{"d_shared_expert": 0, "router_score": "sigmoid", "normalize_top_k": false, "balance_bias": true, "tie_embeddings": false, "beta1": 0.93}
Below are experts of layer 4 (counted from 0) of a mixture-of-experts language model. Rows are named router (the router's row for the expert), up (a neuron's input weights, with its number) and show model dimensions 0-255. Each number is 500 + 50 x the weight over its row's rms, rounded and kept within 0 to 999. Numbers have three digits each.
After each expert's rows: a language model's description of what the expert responds to. This comes from a sample of Wikipedia text that the model never trained on.

# expert 56
router:510521539476589532489505492491514603476530430475572397501529556494518560514415534519407576487467525551523485469463460530450590513487563551464553460502458435428502502446481503524431442532459590459464457558452435455445581509536554428539481496525601510496543480507498517523499521516468493596554539449543543456543534456441538509535455525487442447495526570514498427558481512507397536474579430504444494566471454478446501538507555476528491471522604568399421572512485467422458506560525455533572453500495444517442429468577511492556549533539546596451668614549387482448477486528438535496479345504468516494573552454592510522450456608496501521498568494517591394496546446455510480506511573522433522533495425473579567541504578471497497406594419430522549509477459446539542508484486510
up0:502486332504530456591453430525540457514420473458521497475527523532490505525514543462420526491484426485467561502425418476482526440477417611540469559484474476452474512506489503496517471433465494520420464503488455491435493520554532500385519471472416515489559485494493553458467560432496507453478408459504468474525518466476544516605457422443539544487492630571425416505542476438548433508435484519484428451447483467559566508533547504485545461496538481509552527449502486577509454538476439420565491543539529449403439506529454495546477446527482516512426599513465522435457514508529512570479504478432589511468549546479484451571458516447446433455553548500514532458488492506420490547563355638476550524564496485468584507396757571512546500561466562545499515538507539483519497478440463
up1:504453506485462534449571471511580500494550490613384519485628505516495453462520479533475500467429469454497465447455476529554483541485499553471530511475549559460499512589487395532551464457547497565435458474445468502542544503495547484444516541574547442530490519488479550300565468498502444575472509606522463450477511528550507560507456441494470564515454581559541604474507475443456441482434664548509465616469517471473504512529507605470454551503406457521439508528428455517543509460481555452476484487459455531498510408466525498390493451461599390484507664488515515362506485431492512486591413534496451498473398521496516494464574577432535558466507535501455539481521479504496466502541539551522444425541582470547429456581477512480569524463494535525541486598464508521421515531479491
It responds to: Determiners and possessives like the, a, his, its, their, often merged with a preposition: of the, to its, in the.

# expert 4
router:474503532570539453443452529540550543442513573645478539461449456529531616382407513407539454463534457559532518459597530478515488448390570541517446478443474454503478504467476563553487479516457486466561500466467535453538534437549549444496515515446588521566453486470461534472499474571538593517490502454480571566572515552560579506486473442480402547429473443461469448463433486485458528542601522528571496540514462513495567549566523535505514442559540455517451550469422430538529499487531478463426448501462363510478467484508463498509482515458501506500549539542445510532494507542417554568471547519398562522540454478525494520569562577560419470547596520544511459552432478436414516386489520576480564495442415539460488460482499553610506434590443418543583420429558539594553461535470474
up0:468489492484510550507496594494422511473476568491548473535596514493453443482521529496540589447513506529500496493432538515530495427499495530480544517520578406494488516507459519551459593543481549540436694511462525544534538464475495510428460557495594516547520488440508510483520590449538465510746508436442476570519547537489447422540428448522522500497482475427451474545520562481480514569517560524423499469429498464549551452520509489472454554583549574577486452516505529441498586535556432677462466506486532579475479550515511464449486509490466539478420457530421504550488589563399514492432491453505486558475398552536566451524556532500559532467505578492600464532460441442505538510525515440408506488497461467463474478444583546537365420515542455520495456504467496436474437497501419
up1:541522548493450492405494510540588468487428484510472430475567503518562446393561411460452550676563525507527463549489419496469506520459503528595479564474429523558451472474467508535440454492556500501540448498540481508501546535448410463487526460501573466452465455479531510431521580626525463470474602481512480494524506561454479465499407483483509485505431505452495534498474489500446474456468541519579482430539597424508533528467490506567402564528481469431487640432438560514545444536531346391470466436559529502477572526457534567547428454498527512527544566555459575579485516542486469590462566543474577476505457466456546461495564552530431464585537598465471498505471423522487513374443435534436621500498428569398507497456484515452521506509533484501526468529515451598511490494430489
It responds to: Row-opening table pipes and separator rows, plus inner word pieces like oc, ane, ene in names such as Velociraptor, Eureka, Female.

# expert 61
router:496515512515599501535557413544436498443433524480538471413463550569537456415418545556555502491502487528428510428459461529518465524407543536405552470508428544429440538359497582543451458565553469466492560470502472521446544456568520499475608458532542550462423463487556623545601438594614514554459504483483427484549529479490551513542461507554473476470420471473528518401503457515486520526581541503484469522559422485563482545493592542528499439653553489446428508472468475508481493516483463512546532457577456504457488518537455517591590495461563569466519537522373561483526529432411547491477477518525503514481493447597512577496411516482528466470522556514555451481574541532496415500548532475431540497528464499592599438459527544443526472569492407478590448521441450572561493499492482
up0:591471548468450513515485475480512487555569467498503638515479494566525568439470551453577591494553444497532510572580397467502365508462474544466450503530448561564505547491497499502459514476493508484503463421476600511471487562454508527439612537521553538540411468621497643551540492564511534559558490451531380542549508533549540474564443495423468537577527553502490397489449476522447482504538507504472493498469423503500494455509472558508530448476404432526378557517531523505493541449483499539453508509516513494479543449548499553482439435463470442472441546488469500525483501479560491506534544469507538478484403469501522432488513496575471533428566578459580460644532332597553615527554483473476551500420506533474426499518579433477549502554450468504466455393549557484458501445427432
up1:507432561454457573455573503470447463477461463550505516520441522543457522514523434526486613416416559480491489616468520431459480520456559531438460464491457508403523505462425464465522463499495522507565507498453544480470488568537552564537598457504485461509455442497532487492521537592520539566490414573489488543473469492488529484544490531416625493551460576489506418445509531552453536496580450532409560528565415525495451566443467532575417542476531467528428521533525542490560509536517432443611551460583475393604553537413541485452510495456552554472497463537327615514508497490532492502414460447442485540509582527501550507558526520541451440519535436512490551477560483555420452440608497572455549393484560520481497591455529520432468450518603492406531526535510534560462558568516527
It responds to: Consonant pieces and endings in Polish, Czech, Turkish and similar names, such as Krzys-z-tof, -ski, -kov, Gome-z.

# expert 59
router:406453585558445492557577513533462557482461463579558445509491558486489471441473431449446441525493480550483455476495509494502471499381555555524500501484469411577520515438486467555485505550451551412530563541527424498520492484554462482473533480530452525510430495519434615539537412571497496588482485455534582565539491494462489502526451538477493474497491477468499485496464399645463600549621410485596512557466433552556531581457535542499503430555470487459452476464427512493526510590409446492461512555437450472534422461529456467529521509513574564547516573588493462541483477502437584507546474587476575532525497551627448503357399579495492437539500527534573492556511521411485481462515561503436500614399581488569515417408487471466583451524467482477533496501485479553508487548541537
up0:468508448491470559544362474543520534486527500466561566401385563522532371545527486483453504544515523489555538497494522535491496525430412508453494497478522475651436571447499424630498533468504479549560562561543513549540404495587447437534511487510473499510515438482483522481483511504531535460534446423502472559398503500501440510519498461435446493551606433437550468483472499556484531544532510541492575463476460419523441479407470540454527476516526454568421465507438518478530469487556490527519497508368560487462421542480456507453559547620509477524517484548459546519451486502466472553454497539514576567480410541508483428477470571499594466536525474441501500531494593455607481424542414521570513540514389491506492623432522508589486457459459413475447557500365519491443600464580484
up1:426471518545498439537490508545585513496513532605564511557520515476396459461450595447538536478347431541515437431506460569438577452428521442442506436491450469554564474524466508459535504463482467475497472446498490491423521505484485487427558524496501517517457444535545504530455417488477470550510478545511619570468478607493494472579548480483527439433535455460483525472570433589476575519550641510549494551488437524516565462547549536533583424439444528419506453507516468544481447445489526492409710521532408519450516427519472449494521445438485488498563408484489508491461392461457555531480585493560555525504482408562545547459475537524538488566543463476538438507603548532442518507576572477494491514396508542422510569532459481463517531548518534459512478425533475489480511605436569
It responds to: Short pieces inside words or names, after a consonant-vowel start, such as legit-im-acy, vulner-ab-ilities, trou-b-led, Tomak-om-ai.

# expert 37
router:486566527462501478452548496484482514443478522490602461473530503522494480347507534523453512433465356423446570543494577538470495459401503542584446503501414441562521513393480541458392530470498562405474489465440501494515544443522521464509523510528532436545445479507504550475498466532576543442464441456440564485520504496473490478539434466445495489443519476536511491468481429528495572558609469545447467484542469582507515524519546500489467416530528419559438462467475493608488572455487463543385494501432451555523397538539485506618667466462487582488455543512433514464511511479445521612566450502402576487501399454615507508513475501501423429453544559463514480547581568396492450432534547424424488519434457488554470505475545520534550448586412475489525502505502552561539488449489476
up0:531409556486575416473572479486612550464522533443468529479538571537473482533545540534445531524546528494426551530501409535496468550476551483530534565522575569513505483546538505579497511721569422458503513497456522516607524574444520465503460418471525517471508455588447537489409531522599548536489462478479527528466509491514537508519475515546551566507454408489531536479537565573575431554517534535579451512512498562449453549436498512542414457572425410539491450478501492465499539475483596493437474531488511556443527499453507467503485508502520571511465531573508428596535450516415516476507434567507607426458535468507549489446439534475474477424537541560544509369583488487565499367527523504475647565530459555466556408438452488550522517508461476573519563450524497498540533443453414
up1:535392538448521454498517480455551459452455478509468557455550566584596525475518545489562443484611448525492448542505437533534425565457467548553501537457444546483534551450543557532542527471494508460466480546564550463602440452564501493450487540574451433512504425535454523426478594547543459539458408516509451461473489502387529533572393475571456498528473470580526405502519466504436455449481349499453444413501529443571461528483453531463475504553514523530499580484415472512499531466439463425398452444476560608574477487481484503475575480488461539519494401523486532494576467545522517503540519413468524532604446435478395348513417523569378432520480558455529561546485495427557510465544484577456507475517414489599481504524504529554506473504472488478557562540446559507547523555517443
It responds to: Word-final y, é, ie and accented vowels, mostly in French and other European names, such as Dembél-é, Tél-é-com, Tedd-y, frost-y.

# expert 55
router:530416584501562475500546497525551537500416503534486499490445553540570565448398483466473469421535436458560487438443516466457518494385585527573529517416406460575453551436497488584463455485455460462508447575515460483504519484506494494525519558497557567423440575557501567541467433482556455576485423489559537499566493519504512528542477483525428531532429477502531480465540399569496564523555311473531580548543464525564548555517506523480509362601483455465366625468419495483554507541522509493490429446533444473481482492482506484492581514516581490527631565592529441517511434495454609532418477569534529496530482495561500496425442508522442519482518530440527449554484542529491447377567513533472589501455545467573542540464512525520464516551486522486573532465520532581505533479442472
up0:474486543467509481436494405535539519536510469601515413530544554494517477511418473445457510450451582561503484477518450527446529515492502503510540554536457427461464561489468486563453485530569552530481428495495531564429531496386542496492473516541441514487413448534491507586405555527557457502433463528500455492591549419502476469507450576508484449561413596537560530559506510535507467508551522606505591530515486493541514604480465496549498502527518562525508501516568458568551753454510572459535570485457497533486593470459474553454500486419546463484564412479478471498480455634532520489509518590479513443488477452516520503447460510300505524600540521516553492480440583515500473443515514570441460490506583390439391566469479468571504511537469554517547504488432460536491509456508460
up1:609578443466575506433527415465459606595505448456535491480518524524496502524532486533451541455346460480486499501407496587453494509519507503492571548485598445518549464432533489519547651512351515491519587542479499568491556476445533547560552554550442518422453528512489536543487506454571511494505483463550483648523417456490500550537470541491457496465431443533473514496477463507455557553582507476524590531490475510622547532427524526472505431339496459482511482426565525497567467486451476545472479456444530528541525595513523561537440534584513442556487520538433477553502521404427570524453482539512576553464459505557478567429480553542442487462458511463496449462501470576516480424552487498443608508499522502507454435469486478505509523531492446497474501487516518528510552518292473
It responds to: Short internal word fragments such as e, r, te, ge, like six-te-en, tur-mer-ic, Cyp-ri-ot.

# expert 35
router:662515537456501531619511425440436576477457452541509427432452516566485548428482399506481483534440407512540525555499542441448514538430560522512489494501463447524512481421448592457449517470459576457551439482497506454373462505511492429524522513482513456522474510507466561508519464522610455502551524441519460466553508537501492500556500443486473505483543539494606510504447528587462552416555441554474473510551448560500590478498449498476562458568533501478452506495420522457515429504501468451528522511561459503457441553473512499507516513480435512562534559552382518550503447480443508529405484450519532562469446364518416503468484504451582373596468544494522404536469488492431507450548526556454581587465452444536537522446480596542476495601384500529562451495514474620575550457397451
up0:538559471497508586481530483389463541500464405499526418486486521511533463458553474501716468408491459502459522474501499547459489523476583467547553515547453462478487547529527458583465596493548572469454432490524463460480560506535428402465530495511568493584386555513429515562512424504516464532473436513510490592552458537689478494450497470578521489530458587561565577495525409544504496521547461484558642309499544495460540594552462479469513435498447488536460473515471490475537489473477467516528497504552461541508511566470516528488419562450458492519498483509442507545518488517451523485460523445577480532564487477483482425422489429497570482503493468493546464473534541501553542512505524407505595469507483527512550531437457509536496478553502486539601491538565478545314489509422483
up1:578455530469513531461476467453517546480490471507445514559460474510535579467514455543515561514535468480562529522510529394451559576497472463563485466501491426521497539472453478477471490439372510492481501569551537530454580479534499528489557542407509514480353541494392493488529469491545502513621484470415459577506578549561418509556483453528502504429535557478514478518453451537497476431528478504501500451470483551488553465533493497435548546490539492527410500470327499500457484459491508418558450458586374426477504558310480555521574533522475511456530484402483475504528591494527558507416527531495575475500536549412451476522534428543637548447471509554432535463547570443533455521498484523484541541581560478424488439475539593489511508557490512546535584493643472505596540475415557
It responds to: Sports terms and phrases in club and season articles, such as Cup, League, season, and "for the" before a team name.

# expert 44
router:485420580488487555511484458556530591430501486541482490523572474540534476504437516408539435473537473429497468486510484536440480542467520550517485474465508465415574551427388483590512481569558520364571583526511448448469491554489471486540635528545549481504464490537462569524456475506509464530509571506562503541496502513585528503491472450432494507426435514460614472479432412457465580445562474526538474495470432530507542611486505531490507439529573466501417563562376514449405560479492416565536530493448503483500523437525452476411465579426498502458651587551500472481457525468435592505443406539447498462506495462587452593462379495554488453527583579421563500498506499417472479416509483487414512456442455544513453509471508515513505458637468480504521525534443521501577506493545505
up3:394554458453472464562526470529427503464535524477524558389520525506557443540415482519532519504553557525480514488534393401502477567501477524485495496501468514519543374497495529451471543502511463478544508547436450383473480484461468567510508527515476473451491543449501515519523478575464499552526552479487429500512513514459578548517553550541496565477469522385530548391509589532498461485525469549577426482472475539430500549500461442479528498445466503522495528470492477491464408614511450487501571576446544446537495480540439506528446504446545559469574524519497530524522519602414473510434562506455507514499494490463543503481472491559567408531490477559528424446604504523470450633556558470650486503431520569572579311477569327508479480456492489380602486441550506539509425471426532
up4:467510578508557550581474462504627452555428572544451474496508424519465555424571498514576528473541487415491504515442527378551597454469517502474404425509532518443575429500525465449410429509545543484453538515575496503470516573411533439565480586472479556472315437530512531464502477459476515539454522466448511464524431518521493517516572472460520553475557479568471534464509474563548487526528536539519513370509522453508495474570434489466513508515523485550483472605458472539472456544438441519512464468567477483499480443536441553417466409465433426540618483527551462498500520495510603444511465518578530446558449455578490559526506435529594510551516503552448460496455472438419487494504534499447602548483402480538456519539455475581472589599374534462511466581525492532534579572449493
It responds to: Single consonants or short clusters right after prefixes like un-, dis-, re-, over-, such as unexpectedly, discrepancies, overthrow, assembled.